{
  "n_layer": 14,
  "d_model": 256,
  "experts_per_token": 1,
  "activation": "swiglu",
  "moe_layers": [1, 3, 5, 7, 9, 11, 13],
  "normalize_top_k": false,
  "routed_scale": 15.2,
  "balance_loss": 0.00174,
  "vocab_size": 26566,
  "norm": "rmsnorm",
  "tie_embeddings": false,
  "grad_clip": 1.0,
  "batch_tokens": 131072,
  "dataset": "wikipedia_en"
}
Below are experts of layer 5 (counted from 0) of a mixture-of-experts language model. Rows are named router (the router's row for the expert), gate (a neuron's input weights, with its number), up (a neuron's input weights, with its number) and show model dimensions 0-255. Each number is 128 + 32 x the weight over its row's rms, rounded and kept within 0 to 255.
Before each expert's rows: a language model's description of what the expert responds to. This comes from a sample of Wikipedia text that the model never trained on.

# expert 18
Nouns and modifiers following his, her or 's, such as "his father", "her wife" and "film", plus "old" in "four-year-old" and commas after noun phrases.
router [ 95 130 119 109 138 107 125  79  87 172  94 149 179 136 109 199 139 147 149  92 184  65 168 140 132 152 162 137 160 118 154  83 160 153 118 152 145 152 163 104 137 115 143 100 106 104 159 127 157 190  90 144  91  95 153 128 173  69 146 146  46 116 176 116 103 116 189 117 149 126 116 101 124  71 126 175 135 172  97 154 164  77 101  84 113 128 107 117 114  89 123 160  95  80  82 126 158 171  91 138 132 125 172  97  92 144  91 138 127  91 172 138 111  72 104 154 102 126 152 110 145 150 165 120 159 129 124 123 142 149  58 116 161 122  98 175 142 125  42  86  66 102  78 124 182  87 110 173  81 134 109  93 120 114 104  77 124 137 142 162 131 115  84 138 114 112 155 110 171 114 140  87 114 102 163 113  87 105 141 144  74 162 146 133 102 118 173 100  94 114 164 107  60 150 125  79 168 140 143 155 146 162 120 115 118 118  87 124 147 181 106 114 130 123 191 124 101  70 127 145  97 147 152 124 173 138 177  73 134 177 142 139 172 119 129 119 161 127 113 164 138  47 144 191 142 192 144 179 168 189  96  97  55 104 101 116]
gate1 [157 110 132  98 141 114 128  92 156 137 155 204 104  59 112 121 194 115 156  89 130 104  85 148 138 117 170 135 146 149 101 201 124 154 125  98 183 121 108 157  74 142 144 152 134 163 105 117 116 103 131 211 129 114 126 104  89  91 136 124 117 104 161 142 133 106 147 109  99 109  93 180 129 106 192 101 112 145 120 157 118 163 134  92 146 117 103 141  92 150 109 132  92  73 158 156 133 139  78 158  68 139  87  87 126 183  84 144  87 132  83 106 140 145 168 111 168 146  80  90 110 175 137 154 172  77 120  60 149 130  93 138 176 162 155  51 142 189 109 158  82 132  65 112 188 115 152  96 155 114 148 190 114  99 161 149 142 145  98 100  79 122 139 116  77 140 142 112 123 163  98 121 138 115 113  88 135 159  91  80 161 123  91 143 123 115  91 158  85 159 100 137  91 154  72 146 187 151 160  75 159 127 180  77 157 125 112 138  87 181  72  96 105 129 151 158  95 111 130 174 134 125 166 108 158 160 172 120 166 158  98 140 119 120  60 109 137 174 114 132  68 109 112  84 146 147 203 159 145  75  88 127  72 103 129 118]
up1 [ 97  95 135 105 131  81  94  90 151 175 197 144  80 169 172 110  78 137 113 119  95 132 118 113 123 134 111 114 110 154 202 136 108 172 129 150 107 144 119  84  91 151 145 125 133 125 156 154 133  74  55 108 173 169 136 197 129 131  79 129 151 133 198 160 113  85 195 156 117 103 124 143  75 146 117 127 153 136 116 121 144 133 110 149 118 175 137 173  63 162 130  91 110 165  43 131 191 100  98 118 101 151 151 154 163 137 143 142 122 170  76  57  93 143 145 171 148 110 124  69  91 160 133 163 115 171  97 138 179 174 113 128 153 105 158 113  97 139 169 153 140 181 136 132  71 128  92 117 116  98 102 114 127 109 130 116  80 121 137 180 164 125 131 142 155 185  92 167 104 102 144  95  93  70 139 146 110  80  24  89 185 143 101 174 107 154 130 101  83 155 128 123 133 150 126 139 127 162 152 119 230 147 117 137 127 149 129 133 158 121 107 169 160 168 118 161  77 155 144 127  87 148  95 170 183  77 155 154 126 146 153 128 171 103  68 137 121 131 102 169 113 151 118 142 162 149  95 148 109  96 137  92  97  91 166  85]
gate2 [104 126  80 173 135 128  97 136 108  97 113 130  59 170  73 177  96 131  98 115 190 192 138 110 112 127 105 166 107  88  80 118 129 192 166 144 132 162  75 145 100 100 148 125 151  97  98 190 142 148 105 135 149 140 165 101 174 131 104 153 145 141 171 114 165 150 166 136 159 103 123 151  96 131 101  68 124 108 139 146 120  95 184 127  91 183  95 121 112 143 141 123 177 119 154 191  91  87 149 143 156 164 126  95 106 175 105 145 130 146 170  96 170 132 167  48 156  90  96 115 155 137 155 177  86 128 148 153 170 193  98 119 101  89 142 171 203 117  84 160 130 148 131 204 120 161 108 136 108 122 117 122 141 124 151 210 106 155 106 134  90 122 134 149 109 126 179 158 130 150 155  79 111 140 167 100  88 125  78 101  62 105  89 158 143 171 193 158 146 123 169  86 155 115 191 174 109 153 155 109 164 107  93  63 134 160 179 134 141 110  75 152 116 104 136 170 109 120 134 136  90 102 153 114 133  84 172 112 198 149  94 156  95  78 111 142  95 168  85 122 121 109 181 106 152 122 104 160 116  81 136 110 163 160 104 106]
up2 [164 138 163  92  99 116 189 112 213 171 122 157 156  94  72 143 159 103 136 136 132 102 127 151 134 174  77  86 139 140 147 143 106 127  69 157  99 122 164 126 145  65 155  59 149  99 137 152 139  88 150 147 155 131  70 111 112 104 142 179 118 130 118 112 128  88 100 153 127 134 179 114  98 120  68 111 150 125 149 158 103 137  73 124  95 142 170 100 109 149 143 172 144 163  82  74  90 139 122 189  97 209 135 121 136  95 144 137 133 110 120 121  75 111 138 159  97 119 152 140 126 147 145  97  86  76 105  71  98 162 154 131 187 110 150 168 121 130 121 157 122 127  75 130 105 139 152 104 173  98 171 163 144 121 149 133 155 128  67 240 162  95  98  93 110  80 186  73 102 210  90 177 144  97  59 137 135 153 184 121 127 128 119 121 133 125 104 126 156  79 124 148 202 100 113 171 131 128 199 131  95 154 110 132 118 135 110 166 156 139 146 108 115 179 177 112 143 101  90 185 139 178 122 123 147 188 154  75 122 116  91 124 132 129 155 209 124 158 115 101  95 133 146 167 104 156 148  96 131 133 161 120 171 137 152 109]
gate3 [142 103  71  83 122 120 117  89 136  77  70 113 123 123 135 145 123 135 107 133 163  72 113 113 139 131 115  65 120 147 148  73 132 157  84 109  50 128 135 194  92  95  98 186 141 155  81 115 212 160 111 149  83 119  95 117 154 159  89 118 101 142  67 154 125  81  92 128 132  76 102 140 156 115 106 144 150 186 111 124 103 159  98  93  70 142 177 133  96 161 136 101 141 165 172 154 142 178 136  98 117  95 141 122 133  94 127 121 130 117 143  97  71 118  91 157 136 109 117 115 132 159 163 153 121 124 127 121 132 129 141 171 138 125 101 118 136  77 158  70 139  72 124 109  90 134 107 117 188 119 117 120 162 141  47 137 138  58 144 136 107 133  93 108 115  72 131  95 168 113 104 153 126 114 122 153 153 100  99 123 135 124  94 179 148 173 130 104  72 103 122 193 174 129 128 166 136 126 133  90 125 144 186  86 229 132  38 137 114 173 144 145 117 134 179 149 126  77 109 127 125 203 162 190 117 159 167 169 105 167  92 157 124 175 123  98  99  90 106  97  98 157 110 121 165 156 126 166 181 202 135  82 112  75 120 136]
up3 [122 173 117 137  54 124  74  91 152  98 126 142 140 155 157 158 173 141 117 169  77 122 116 185 111 139 150 120 161 110 145  90 104 167 178 120 126 126 186 157 136 133  94 119 162  73  76 147 172 164 141 147 156 124  95 211 190 143 132 137 155  91 147 143  89 102  85 146 121 129 148 172  89  26 140 147 141 138 122 105 108 113 162 174 106 121 133 102 122 102 152 135  91 154 173  93  77  93 109 153 143  77 155 131 118 131 113 159  76 117 106 127 132 172 104 115  92  97 110 103 108 102 144 162  89 150 169 132 138 141 164 125 114 115  90  84  89 106 164 107 181  89 140 175  77 107  90 181 162 157 138  99 132 113 162 158  79  85  90  89  83 113  71 178 102  54 135 179 140  91  92  64 108 157 159 187 168 161  85 180 147 110 179 177 170 171 126  87  95 158 182 111  87 167 121 122 102 194 112 145 149 149 178 125 154 112 102 171 139 147 154 155  97 132 106 127  75 116 142 149 137  91 134 128  87 113 198  97 132 128 115 126 147 168 113  93 123 120 189 125 113 118 100 119 126 139  98 134 122  94 102  73 145 172 155 121]
gate4 [114 142  77 144 199  98 163 178  59 131  95  94 154  39 122 103 100 149 157 124 164 104 182 121 110 107 121 100 143  96 117 168  96 195 169  90  85 139 144 126  62 155 137 111 130 143 188  81 169 157 107 148 157  81 158 117 130 103 163 115 112 101 126 123 141 104 115 124 128  54 138 150  86 179 134 119 146 120 129 165 202 114 155 126 111 140 105 135 117 180 111 123  74 111 124 148  54 141 146 170 137 105  68 128 185 103 181 113 155  49 150 159 132 119 188 116 159 126 137 136 156 117 129  93 127 110 130 141 146 142 140 160 146 157 137 117 105 150 103 100 158 133 128 158 109 145  86 135  75 104 179 159 130  92 103  84  57 176 132  97  44 170 128 166 112 137 173 130  81  95  86 109 120  65 100  92 149 119 124 125 146 151 147 104 101 133 167 155 144 133  66  94  86  85 100  99 162 140 139 143 150 186 105 188 114 115  92 155 134 114 101 129 148 112 110 185 185  95 136 147 121 145  87 101 142 227 130 144 123 148 113 103  96 158  96 122 129 113 146 153 170  88 155 146 151 120 201 111 119 103 150 142 101  86 138  76]
up4 [ 89 173  75 117 106  76 139 114 103 118 128 120 158 122  93 182  93 143 159 118  78 152 149 116  83 131 169 145 112 121 139 108 102 116 115 128 114  91 174  86 145  78 158 182 111 132  87 134 107 118 165 127 119 118 123 134  93 133 145 171 123 122  90 142  97  87 182 156 124  73 119  98  95 133  84 124 146 169 114 117 137 138 178 114 125 210 156  86  91 163 133  94 113 124 148 136 147 133 118 176 122 107  43 154  93 132  71 146  74  76  99  99 137 137 148 108 157   7 119 110  84 167 127  85 162 125 124  99 190 129 138 100 155 200  92 138 149 190 128 156 106  88  63 125  61 130 147 132  98 113 149 147 185 138 156 121 146 145 149 114  57  90 151 134 168 184 133 160 116 167 114 100 141 105 106 115 159 102 155 104 138  95 161 158 102 143  60 134 116 167 146 101 140  95 143 157 124 147 111 163 127 102  66  55 126  88 160  97 128 157 142 160 165 163 107 123 126 169  63 153 114 201 144  97 201 130  79 140 151 144 180 108 142 108 136 200 143 159 136 176 152 116 143 134 140 129 149 106 164 100 138 124  78 129  82 115]
gate5 [135 182 192 145 142 122 121 126 139 133 100 193 122 110 169 198 183 124 120 119 136 122 148 102  97 185 119 101 118 200 116 139 151 114 110 133 188  84 101 110 124 118 158 172 114 163 132 135 113 184  74 104  97 118 125 119 134 201 138 131 142 125 176 117 105 102 157 205  71 125 130  67 163  65 173  96 144  97 114 130  87 186 152 141 150 104 138 141 150 134 128 135 168  77 133 129 128 171  77 107  96 166 141 109 125 162 116 137  79  92 156  81 130 158 131 124  49 116 210 115 108 100 104 152 104 105 124  74 191 122  87 115  73 154 119 133 137  69 116 142  68  93 132 103 119 159 174 155 104 161 116 141 108 139 142 139 119 135 113 152 164 178 119 117 123 140  32 127 121  99 125  86 144 142 111 186 134 129 109 127  80  87  93 121 146 110 216 144 111 196 141 127 107 117 115  43 158 162 167 152 151  84 160 110 141 165 155 108  90  51 150 165 122 102  84 113  97 120 122  78 147 189 129  75 145  77 138 111 101 132  95 137 109 106 122 127  85 123 153 154 155 105 132 144 107 169  92 141  99 113 137 155 158 125  97 151]
up5 [177  75  95 136 142 104  75 122 137 134 154 165  85  92 150 155 185 145 139 146 144 140 188 168 112  87 101 104 156 180 123 129 121 125 118 123 139  97  86  69  58 137 135  88  77 122 115 142 140 125  94 108 116 151 184  94 193 137  88 137 158 122 143 124  84 155 154 127 132 144 168 138 149  97 163  82  92 130 132 117 129 152 160 127  92 153 189 125 113 103 122 142 109 149 122 143 107  96 149  47 109 127 128 125 118 150 123  94 132 126  93 161 103 137 120 139 162 158 181 128  98  77 111 102 151 122  79  91 146  87 171 161  96 183  71 162 142 132  95 157  56 162 133 188 113  83 164 180 140 138 124  79 154  95  90  92 111 152  86 141 148  84 137 158  58 159  68 135 157  96 145 150 116 190 151 126 107 172 100  72 137 122 151 177 114 132 144  64 130 146 156 131  96 115  78  95 137 207 144  86 175 153 151 136 158 104 107 130 160 102 114  98  85 116 147 103  79 114 119 103 153 171 131 151  87  91  87 113 109 102 145  22 154 120  88 110 118  87 108  87 131 109  35 174 169 145  94 133 128 114 136 122 124 100 192 133]
gate6 [132 136 118 168 124 141 132  79 156 116 144 162  91 126 104 105 102 149  86  79  88 108 137 195 179 160 128 159  85 112 121 174 137  98 131 115 166  48 155  91 120 148  90 136 153  40 162 163 136 135 115 143 191  94 163 105 101  94 111 180 111 135 166 169 104 147  74  96 113 176 112 102 124 133 109 156 118 121 140 143 181 126 131 158 142 129  96 124 207 146 144 147 125 104 147 115 177 100 101 139 144 107 155 141 130 147 128 167 156 175 146  98 175  65 154 154 117  95 172 108 113 129 148 123 165  74 153 186 190 138  93  44 136 129  93 167 135 140 102  81 130 193 145  91 153 131 118 121 141 134 155 195 173 112  87 108 112  86 172  39 139 119 117 147 161  94 118 157 130 126  94  76 121 157 199 108 159  84 170 122 113 173 108 113 137  90 167 117  99 113 172  93 159 121 169 189 193 127 134 143  85 127 141  79 106 148 105 130  94 142 154 119  64  91 145 151 133 141 114 175 116 131 164  96 154  75 172  66 145  88 143 131 139 142 171  92  65 164 116 123 141  95 130 174 161 144 118 179 137 181 150 130 119 128 103 118]
up6 [112 122 116 117 119 116 164 125  83 120 165 141 139 115 164 178 133  85 110 135 164 105  90 132 122 157 174  83 117  94 121  63  68 206 104 150 155 112 146 104 126 135 172 170  92 172 105 113 144 152  81 169 168 177 155  82 135 103 117 128 134  62 178 125 101 124 135  98 162 126 131 177 157 163 122 121  97 143  81  75 137  97 113 142  94  96 100  92 109 100 160 122 158 150 139  72 120 163  67 104 137 165 177 110 157 134  88 109 131 174 150 118  92  64 119 175 146 210 144 138 151  90 138 124 102 169 124 136 136 121 121  45  58 126  77 108 159  85 102 134 154 147  77 138  96  74  97 100 139 140 155 123 204 190 153  59 133 173 145 106 144  88 106 176 133  73 111 162  44 145 115 162 110 104 170 109 124 112 184 177 146 133 178  99 148 108  75 124 156 106 104 151 133  91 101  65 150 114 188 101 168 115 137 182 124 127 135 158 163 164  78  77 163 141 127 128 102 147 153 137 124 104  61 146 104 162 157 171 171 153 116 106 138 134 151 170 115 145 133 118  90 143 117 106 150 164 151 126 142 115 127 137  76 142  95 126]
gate7 [101  91 114 215 133 108 177 114  82 151 108  87  98 102 182 129 113 148 147  94 125 132 133 129  90  81 122 109 143 130 157 202 155 156  88 114 186  91 186 194  85 111 100 126 155 143 150 186 111 118 116 108 166 141 105 124 151  27 123  69 128  89 173 169 166 184 146 101  87  98 118 109 103 150 148 143  75 160  90 174 139 120 127 136  46 114 199 151 145 170 143  85 108 126 162 170 113 122 115 132 147  52 121 123 163 142 138 121  89  82 127 102 102 127 135 161 158 133 123  97  76 230 159 155 126 101 126 124 118 161 125 142  78  63  87 142 174 153 117 129 108 128 143  57 146 122 121  66 116  89 103  98 122 186 103 127 117 136 119  97 158 102  59  95 131  85 129 156 151 128 115 102 158 139 132  90 156 126 136 133 118 109 126  43 124 111 110 157  77 140 121 170 161 109 150 119 138 185 125 146  98 121 137 169 102  90 144 115 126 121 151  78 104 136 114 137  68 123 120 134 139  55 147 136 140 119 158 143 105 111 114  67 150 132 162 110 143 116 112 108 109  86 193 124 101 169 120  94 176  94  99 120  83  97 109 137]
up7 [124 118 116 158 110 189 145 148 195 134 107 178 110 139 180 130 120  70  65 143 160 139 136 125 137 140  68 146 151 138 187  59 168 155 178 163 117 130 155 184  71 114 106  98 144 178 209 146 103  77 127 110 201 110  79 111 166 130  86 115  94 144 142 113  83 143 140 114 112 135 129 113  61  74 131 120 133  98 183 103 117 163 188 119 158 138  84 161 106 135 175 167 142 158 139 113 199 136 106  58 136  95 114 166 126 141  92  56 145 142 144 139 147 125 134  96  59 140 152 107 126  63 133 144 119 141 157 105 194 134  82 140 126  86  84 130 137 153 127 135 144  86 147 211  82 119 187 108 136 141 186 114 155 134 100 116 113 116  33 141 160 130 158 121 138 120 127  95 208 112 135  92 108 110 112 132 136 132 131 151  91 116 116  93 126 147 145 166 136 205 106  77 129 142 146 122  98 182 153 134 147  88 157  86 147 167 137 123 170 122 105 173  99 169 120 136 135 171 155 130 169 153 155 110 104 151 134 154 165 117 182 155 136 121  95 125 143 135  82  95 117 151 140 115 167 209 140 131 126 157 136 130 116 143 182 137]
gate8 [118 152 190 178 107 142 128 124  92 138  97 101 160 109 130 102  76 127 145  88 134 128 127 167 163 163 117 145 169 179 157 136 182 159 134 153 122 112 131 138  73 127 125 193 118 143 148 112 147 138 156 168 146 137 100 135  46 110 105 164 143 155 125 140 148 128 180 134  72 114 145 140  81  98 144 175 142 139 205 140 145  95 152 136 122 169 113 106 153 155 134  74 116 152 130 120 134 125  72 141 150 187 134 146 142 187 149 106 154 132 170 129  80 132  90 124 152 170 135  94 116 117  89 169 165 101 175  83 123 113 170 111 131 117 167 120 119 149 155 129 111  78  48 150 138 162 137 107 116 117 102  78 108 184  97 111 172 153  93 152  82 104 152  98  91 110  45 106  93 116  81  93 115 104 151 159 134 129 138 166 115 109 107  97 126 167 147 176 138 114 139 123  97 148 175  75 145 160 124 158 116 200 134  66  73  98 143 105 169 170 114 190 121 119 123 101  69 165  86  91  68 161 130 142 147 189 105  89 167 168  94 107 116 102 129 157  78 130 160 130  84 155 115  83 214  90 145  84 145 129 141 176 110 147 136  25]
up8 [121 104 168 133 129 113 169 138 146 146 122 125 158 109 124 195 179 107  71 180 174 158 117 100 164 157 165 128 122 138 166 136 113 111 122  87  63 161  82 140 132 168 169 128  99 103 121 127 131  80 123  90 143  88 109 146 126 132 132 146 187  92  83 178 146 127  97 117 108 145  92 130 158  79 144 103 132 162 135 123 135 147 137 169 155 101 182 119 136  25 111 111 153 142  98 118  89 132  96  98 118 116 128  93 111 130 199 122  64 129 138 125  91  80 122 148 134  55 169  98 119 113 167 186  62  62 155 157 134 149  73 173  92 125 159  74 141 132 103 144 125 122 200 142  89 148 154 131 153 160 100 131 172 104 105 149 103 190 123 146 136 127 143 165  90 132 173 129 147 117 152 185 136 122  92 146 144 140 121 131 113 106 150 113 174  92  85 120 156 114 102 150 159 128  71 132 126 139 103  63 112 136 124 113 146 180  88 132 117 132  99 136 129 133 106 157 120  97 155 116 222  97 130 122 240 151 142 231 133 120 161 160 203 160 136 159 131 155 136 124 184 114 110 122 163 146 120  86 129  82  55 121 104  88 110 152]
gate9 [154 146 156 152 149  99  86  76 160 114 103  57 147 131 137 141 136 171  91 169 144  97 111 107  51  68 119  99  58 139 167 159 197 155 138  94 116 170 125 123  90  69 131 185 143  95 170  75 130 107 148 173 165 177 122 168 141 116 152 107  98 133 134 142 163 145  59  91 149 139 103 131 104 100 158 118 170 137 114 146 165  66 120 117  81 123 129 151 154 146 162 119 122 117 152 158 167 139 129  88 118 104 117 161 117  69  62 143 135 131 145 178 115 126 140 180  87 173 171 139 143 189  99 135 117 170 165 179  99  97 160 180 143 105 189 138 114 103 135 119 108 118 139 126  68  93 130 119 128 138 133 147  85 109 132 127  72 139 120 145 129 108 167 162 123 149 192  77 135  86 117 120 123 129 131 113 120 105 142 182 103 182 102 128 177 117 138 147 116 131  71 149 148 136  95  85 180 134 139 148  35 133 103  99 141 137 139 151 139  88 122 203  96 137 188 127 135  70 170 128 122 120 158 150 157 173 180 139 118 180  70  65 118 149 114 152 159 113 110 132  84 176 152  89  76 103  95  80 120  66  82 163 158 123 114 127]
up9 [141 120 110 204 105 154 111 135 160 149 119 117 181 129  93 120 172 131 166 172 121  96 197 163 122  86 127  57 109 143 144 127  83 138 131 131 114 177 165 107 124 119 141 106 105 177 135 185 163 142 117 100  70 129  76 102 102 105  72  21 159 141 164  78 102 115 145 153  59 110 147  94  87  85 128 175 116 132  72 151 120 153 132 114 122 120 127 125  77  99 108 154 110  71  76 162 149 157  87 140 109 160 172 149  95 105 101 148 160 167 164 124 211 116 163  78 136 149  96 125 112 133 130  85  96 163 178 140 189  92  93 141 136 143 132 122  81 150 105 127 134 111 149 146 147  62 131  97 153 119 129 172 101 125  90 149 133 109  66 125 136  91 112 160 119 198 144  87 149 131 109 167 123 147 104 158 126  74 160 146  60  73 141 139 139 159 123  98 136 143 168 123 157  77 101 165 142  89  91 134 137  95 145 113 107 129  82  81 135 157 110 104 101 101 118 126 112  95  81  88 136 107 123 131 185 216 106 128  89 100 100 103  77 136 174 110 194 146 128 152  99 112  96 153  98 148 130 153 132 127  88  95  46 164 116 142]
gate10 [153 164 169 175 179  90 108  64  66 169 113 157 122  86  99 191 142 145 141 144  97 140 167 151  87 106 178 198 104 159 101 167  86 129  90 159 124 106 150 133 111 101 133  76 120 159 132 110 157 104 108 185 130 169 145 145  97 188 150 110 141 103 139 140  98  75 137 179 191 182 142 150 138 169 115 156 111 150 137 208 155 172 171 149 119 136 152 117 149 106 117 107  87  91 121 170 114 137 104 166 144 175 108 152 152 102 124 147 117 137 147 192 135 129  68 159 145 120 164 117 152 139  98 166 154 101 102 121 132 144 179 140 162 144 169 101 153  88 144 118 173 113 130 151 111 132 131 146  95 178 131 171  86 112 106 117 184 135 110 210  83 125  99 196 153  96  91  84 182 130 163 186 111  94 121  84 115 164 165 123 134 199 105 132  97 100  90 105 100 148 114 114 169 153 156 141 139 152 163 139  94 134 198 124  61 185 154 133 123 123 182 148 109  74 138 116 146 112 125 118 114 117 125  64 103 138 165 104 163 138 158 115 125  98 122 109 112 163 180 112 146  99 114  83  84 160 155 153 197 186 114 158  69 144  91 154]
up10 [145 171  82 163 150 113 117  83 152 132  74 133 163 119 101 108 160 119 121 163  99 115 121 113 155 155 193  92 199 115  95 120 134 132 106 178 162 113  97 177 135 161 152  79 169 137 122 116 139 173 118 177 112 194 164  55 118 127 115 118 147 135 153 131  59 171  97  97 101 115 149 164 106 131 160 158  80 101 181 174  93  99 186 141  66 148 119  96 122  87  78  48 122 138 117 134 177 158 142 178  87  81 115  93 150  98 128 127  97  99 119 141 184 145 139 135 142  74 134  63 130 155 122  87 114 164  41 143 144 185  78 117  83 140 128 102 147 161 168 137 143  91 114  97 125 149 116  87 160 158 102 107 139 123 108 137 142 131 153  96 170 131 153  68 147 111 128 136  56 160 164 145 160  82 142 149 180 180 111 114 136 188 129 141 124 137 173  65 159 119 133 103 113 131 162 151 108 160  85 143 184 101  84 147 100 127  80 174 159 168 169 127 169 149 147 104 119  86 163 120 146  90 105 163 141  96 165  92  65 125 153 115 102 124 172 119 121 105 109  93 170 125 149 129 116 126 133  89 228 115 139 129 155 103 116 151]
gate11 [ 89 139  92 135 118  13 137 143 158 161 154 102 102 131 174 139 196 119 145  79 144 132 153  67 122 103 130 131  97 105 102 122 114 161 170 117 107 110 119 120 133 122  97 127  95  89  93 159 177 138 114 132 103 142 186 109 142 143 168 123 134 183 172 140 121 134 105 141 155 163 133 107 131  91 116 102 133 137 165 160 188 118  70  88 122 142 123 131 158  61 112 101 135 152  81  99 128 125  85 109 122 137 147  88 107 175 153 105 103  90 167 135 113 133 149  91  95 149 133 151 123 126 133 135 171 131 135 109 153 164 113 178 127  91 116  97 146 151  49 152 140 139 137 120 162  89 152  83  41 131 106 199 100 100  67  55 128 116 137 131 153  29  86 106 181 132 179 137 142 110  77 122  98 182 111 156 132 116 120 161 116 156 127  98 115 138 159 150 157  95 164  88 142  81 125 133 146 160 147 127 162  94 150 143 123 200 155 104  89 123 101 173 141  91 135 120 110 165 129 153 167 187 188  97 200 123 151  73 163 157 160  69 164 108 186 115 190 149 125 136 159 122 135 109 155  67  78 147 148 131 131  64  73 116 126  89]
up11 [136 145 178 133 130 140 127 173 137 135 115 100  82 174  84  82 177  80 160 141 100 116 150 138 146 139 156 120 153 143 157  64 200 124 144 109  75 207 142 144 145 177 151 145 102 171 117 133 127 148 121 139 145  97 167 105 154 122  97 107 105 123  96 189 139  76 177 144 121 202 149 127 159  98 164 135 198 136 128 102  91  93 177 205 122 155 131  82 113 114 106 163 127 192 142 137 167  95 161 100 102 114  98 200 147 119 106 133 151 130 119  96  75 103  34 119 124 118 124 106 137 139 196  35  98 120 123 136 145  89  53 119 133  98 144  68 135 157  87  83 109  87 161 125  83 140 153 138 130 123 159 102 111 118 119 130 170 119  79  97 137 145 157  62 128 144  97 116 106 116 180 145 151 129  54 107 150 194  89 122 168 144  91  77 177 101 112  63  89 147  91 156 135 126 137 145 136 103  83 152  98 182 115 143 151 112 119  95 144  89 180 112 155 130 156  82 111 128 157 128 135 137 128 160 131  81 115 136  91 116  69  79 115 180  92 117 100 110 154 128 114 146 119 158  61 113 134 114 149 121 151  77 138 130 134  97]
gate12 [123 136 115  98 196 118 152  50 104 133 131 109 139 145 136 118 158 100 139  81 149 113 176  83 122 142 173 126 115  85 161 130  95 218 148 109 120  91 123 104 173  83 154 192 120 108 159 174 136  96 143 114 118 133  98 147  60 132 142 134 117  71 110 134 126  87  99 113 153 118 103 182 176 196 168  96 116 159 164 165 100 127 102  80 139 122 118 121 133 102 147 178 154 140  76 122 125 150 106  68 118 197  91  83 120 117 147  76 102 142 150  91 137 166 169 119 195 144  93 147 163 133 156 156 153 118  67 168 118 157 125 130 146  87 139 136 115 143  68 163 134 153 123 128 178 175 141  95 108 162 123 170 127  74 122 126 156 126 100 103  94 132  83 134 133 151 143 169 150 160 105  50 116  95 134 140 142 121  99  94 119 142 171  92 123 136  96  95  56 125 172 159  88 104 121 126 130 121  90  65 155 174 151 110 133 137 151 201  92 113  87 100 126 124 169 144 135  46 127 102 143 135 117 117 152 130 102 133 161 159  90  83 133 108 156  87 206  58 167 191 215 110 122 146  82 127 132 130 146 113 165 116 139 121  65 102]
up12 [221 102 102  89  93  69  95 163 170 128  96 116 164 136 140 112 169  93 157 119 150 108 140 102 118  99 167 142 143 101 120 114 104 149 146 141 147  84 111 161  56 116 156 147 114 126  78 136 130 131 164  70 149 138  88 108 169 114 101 111 169  93  98 143  76  80 150 146 125 121  61  79 173 133 161 167  96 125  83 138 112 102 127  98  98 132  78 158  98 142 106 140  87 111 123 131 153 106 112 105  72 142 167 123 120 138 127  93 145 140 115 118 110  59 154 133 104 139  95 112  86 111 117 116  69 138 125 135 139 153 166 153 147 153 152 112 136 106 172 155 163 172 110  95  76 104 136  58 160 130 163 151  93 172 130  78 142 151 127 128 108  64 112 129 118 100 136  80 172 191  45  88 102 127 182 134  81 121 145 124 166 178 127  90 136 141 107 207 192  60 166 124 102 101 140 105 157 116 144 104 123 206 150 139 172 171  99 138 206 139 124  80 121 116 133 194 148 144 174 164 167 126  84  84 150  88 169 105 135 150 113 117  82 171 154  87 109  71 114 145 139 119 113 107 151  72  82 136 116 159  99 134  59 131 123 132]
gate13 [104 134 123  92 121 143 115  88 153 122 114 162 106 155  78 115 107 159 105 146 142 159 118 137 161  83 101 131 170 117 114  94 114 149 137 130 125 149 175 109  79  73 163 125 144 110  98 138 140 108 179 107 141 128 159 119 125 128 179 150 110  75  84  81 149 152 122 116 144 172 106 217 147  78  83 132  87 144  56 139 105 101 142 117 124 152 152 135 190 112 107 140 131 136  70 130 154 128  93 176 110  93 161 121  71 198  82 121 140 148 122 104 102 159  96 117 105 153 104 162 154  99 174 169 170 181 173  34 152 162 159 187 125 152  68 150 107 113  72 144 158  95 119 195 124 120 171 150 107 138 116 181 153 129 124 142 105 142 129 125  84 170 160 179 160  86 159 183 160 150 167  97 164 116 106  99 134 124 140 108 112 124  77 166 125 142 132  94  90 158 114  78 110 143 113  91 175 106 147  69 149  85 194 125  77 113 168 128 178 143 134 100 144 102 107 124 102 111 119 144 110  99 112 135 156 121 176 125 123 105 108 162 127 174 186 104 104 147 107 178 123  93 135 104 179 131 142 163 239 186  96  60  99  87 158 149]
up13 [167 102 133 117 112  52 112 123  79 117 124 151 133 161 146 155 200  80 162 141 188 171 113 122 142 153 106 117 124 147 145 103 132 171 138 114  56 130 131 130 166 215 117 164 145 109 108  81  59 134 144 142 136 149 125 115  89 152 136 188 144  85 114 106 188 169 140  79 207  98 132 146 179 162  95 107  93 113 171 112  82  55 132 142  98 114 135 171 115 100 104 170 138  72 143  92 151 144 132 188 136 109  85 142  94 142 145 148 114 144 132 141  98 140 148 162  79 109 167 114 105 126 100 156  81 129 130  57 102 113 126 131 158 169 174 114 135 158 135 122 112 164 104 122 124 118  94 167  52 148 133 103 131 137 151 130 147 122 161 213 193 161 111  97 135  91 149 120  90 116 136  89 109 139 116 173 144 133  94 161  93 106 106 131 130 169 138 150  19 184 138 172  69  89 126  87  90 126 116 120 111 139  96 141 110 149 158 148 135  96  95 193 136 110 125 123  81 115 119  56 102 126  94 162 174 103 166  99 122 148 183 130 109 185 107 123 117 124 130 119 111 177  90  83  95 117 139 121 182 124 148  98 121 161 162  64]